config.toml
n_layer = 8
d_shared_expert = 0
balance_bias = false
n_kv_head = 5
tie_embeddings = false
init_std_qkv = 0.0431
Below are experts of layer 3 (counted from 0) of a mixture-of-experts language model. Rows are named router (the router's row for the expert) and show model dimensions 64-95. Each number is 128 + 32 x the weight over its row's rms, rounded and kept within 0 to 255.
After each expert's rows: a language model's description of what the expert responds to. This comes from a sample of Wikipedia text that the model never trained on.

# expert 12
router [150  98 156  83  58 136 192 163 131 150 185  97 116  82 173 144  88 131 141  71 116 145 114 120 166 127 150 138 127 122 156 174]
Word-initial fragments. First pieces of split words, usually a short prefix or capital letter, such as im-, vol-, stat-, integr-, C-, O.

# expert 13
router [158 106 158  81  60 138 186 162 135 142 183  99 127  82 167 148  92 136 146  63 123 152 117 127 164 135 148 149 133 119 154 170]
Punctuation and opening quotes. Opening quotation marks with a following letter ("S, "L), sentence-ending periods, colons, table pipes, list dashes, and letters like Z, Y.

# expert 3
router [161 104 155  78  62 135 192 170 144 144 178  99 120  85 171 133  86 136 146  63 124 143 111 134 162 129 148 145 132 120 163 168]
Mixed sports and name endings. Mixed tokens: sports words (Championship, Final, Gold, Medal), commas after place names like France, single capital letters, and numbers.

# expert 7
router [170 101 157  83  63 125 182 168 138 138 183  95 116  92 172 134  93 142 140  66 121 154 108 129 161 131 155 153 139 117 154 166]
Line breaks and nouns. Line breaks plus concrete nouns and verbs like house, building, village, took place, and word-final pieces such as -ouse in Mouse, Courthouse.

# expert 1
router [154 104 160  75  61 129 196 167 133 127 175  94 108  84 169 140  92 129 148  66 123 153 111 115 160 128 153 145 148 118 162 173]
Capitalized name beginnings. Capitalized word-initial pieces starting names and sentences, especially place-name starters like New, St, North, South, plus The.

# expert 15
router [155  96 146  83  64 127 186 161 149 138 183  97 127  85 162 151  90 129 147  71 109 147 116 128 169 134 145 152 128 131 155 162]
Function words and list structure. Function words (was, by, that, which, he, were), heading markers like ===, list-item dashes after line breaks, and pieces like n in names.

# expert 14
router [138  91 140  87  69 133 199 165 130 106 171 100 105  85 167 141  95 135 141  72 131 155 115 116 165 120 141 144 142 117 158 158]
Consonant pieces, of/for. Single-letter consonant pieces following a capital, as in Sgt or Sc-, plus prepositions like of, for, after, before, without.

# expert 10
router [167 100 158  82  73 133 185 177 147 144 178 106 117  87 167 130  88 140 137  66 121 148  94 140 168 131 157 151 143 111 161 168]
Word endings and years. Noun-final suffixes and whole nouns (-ation, -ing, -ment, result, design) plus recent years like 2019–2023 and York after New.

# expert 11
router [180  94 155  80  66 128 186 167 143 148 181  99 123  88 166 144  92 144 141  54 124 147 100 123 166 131 153 148 129 127 163 171]
Plural and suffix endings. Word-final suffixes and plurals (s, es, ations, ies, ers, ley) and place nouns like Street, Park, Hall, station, school.

# expert 2
router [156  96 150  81  65 137 186 169 136 133 176  87 113  89 171 140  89 136 143  67 126 153 118 128 163 126 158 155 136 124 158 169]
Article, newline, numerals. Mostly "the" and line breaks ending lines or table rows, plus "of" after "one", count words (two, three) and verbs like make.

# expert 5
router [158  98 154  85  72 136 189 158 144 130 182  99 124  88 171 144  93 136 139  68 124 157 116 130 165 141 148 147 130 117 154 170]
Conjunctions and table separators. Connective words (and, or, also, may, known) in running text, table pipes, and opening years like (198 in film or stage credits.

# expert 4
router [154  99 154  92  57 137 191 169 129 138 181  99 136  88 158 137  86 136 143  69 121 145 113 137 168 130 157 155 128 115 158 172]
Relational function words. Linking words after a noun or verb, like of, as, to, with, than, per, including, let, often starting a modifying phrase.

# expert 9
router [171  96 155  76  61 138 192 168 140 144 179 102 120  87 172 139  85 133 141  59 122 145 117 130 167 137 147 143 135 117 160 167]
Mid-word fragments, abstract nouns. Word-internal or final pieces of foreign names (io, ia, ena, za) and abstract nouns like role, process, life, century, memory.

# expert 6
router [160 102 154  83  67 136 194 159 143 135 183 100 126  86 168 137  91 140 141  64 119 146 114 129 169 125 153 157 114 124 152 170]
Locative prepositions, continuations. Prepositions and connectives like in, from, at, for, between, although, continued, especially "(from" in rosters and lists of dates.

# expert 8
router [148 105 153  87  67 136 185 162 144 144 189 107 115  87 174 144  94 140 132  67 123 156 124 133 158 128 145 151 122 134 154 161]
Comma-joined words, table cells. Word pieces ending in a comma (ers, s, 2,), table pipes and line breaks, and nouns like unit, term, form, regiment.

# expert 0
router [144 109 154  88  65 137 191 167 140 143 187  98 119  87 177 145  83 145 136  66 123 142 104 129 166 127 150 147 123 124 159 164]
Nationality and person words. Nationality adjectives, capitalized names and pronouns such as British, American, World, John, She, his, plus word pieces like -che.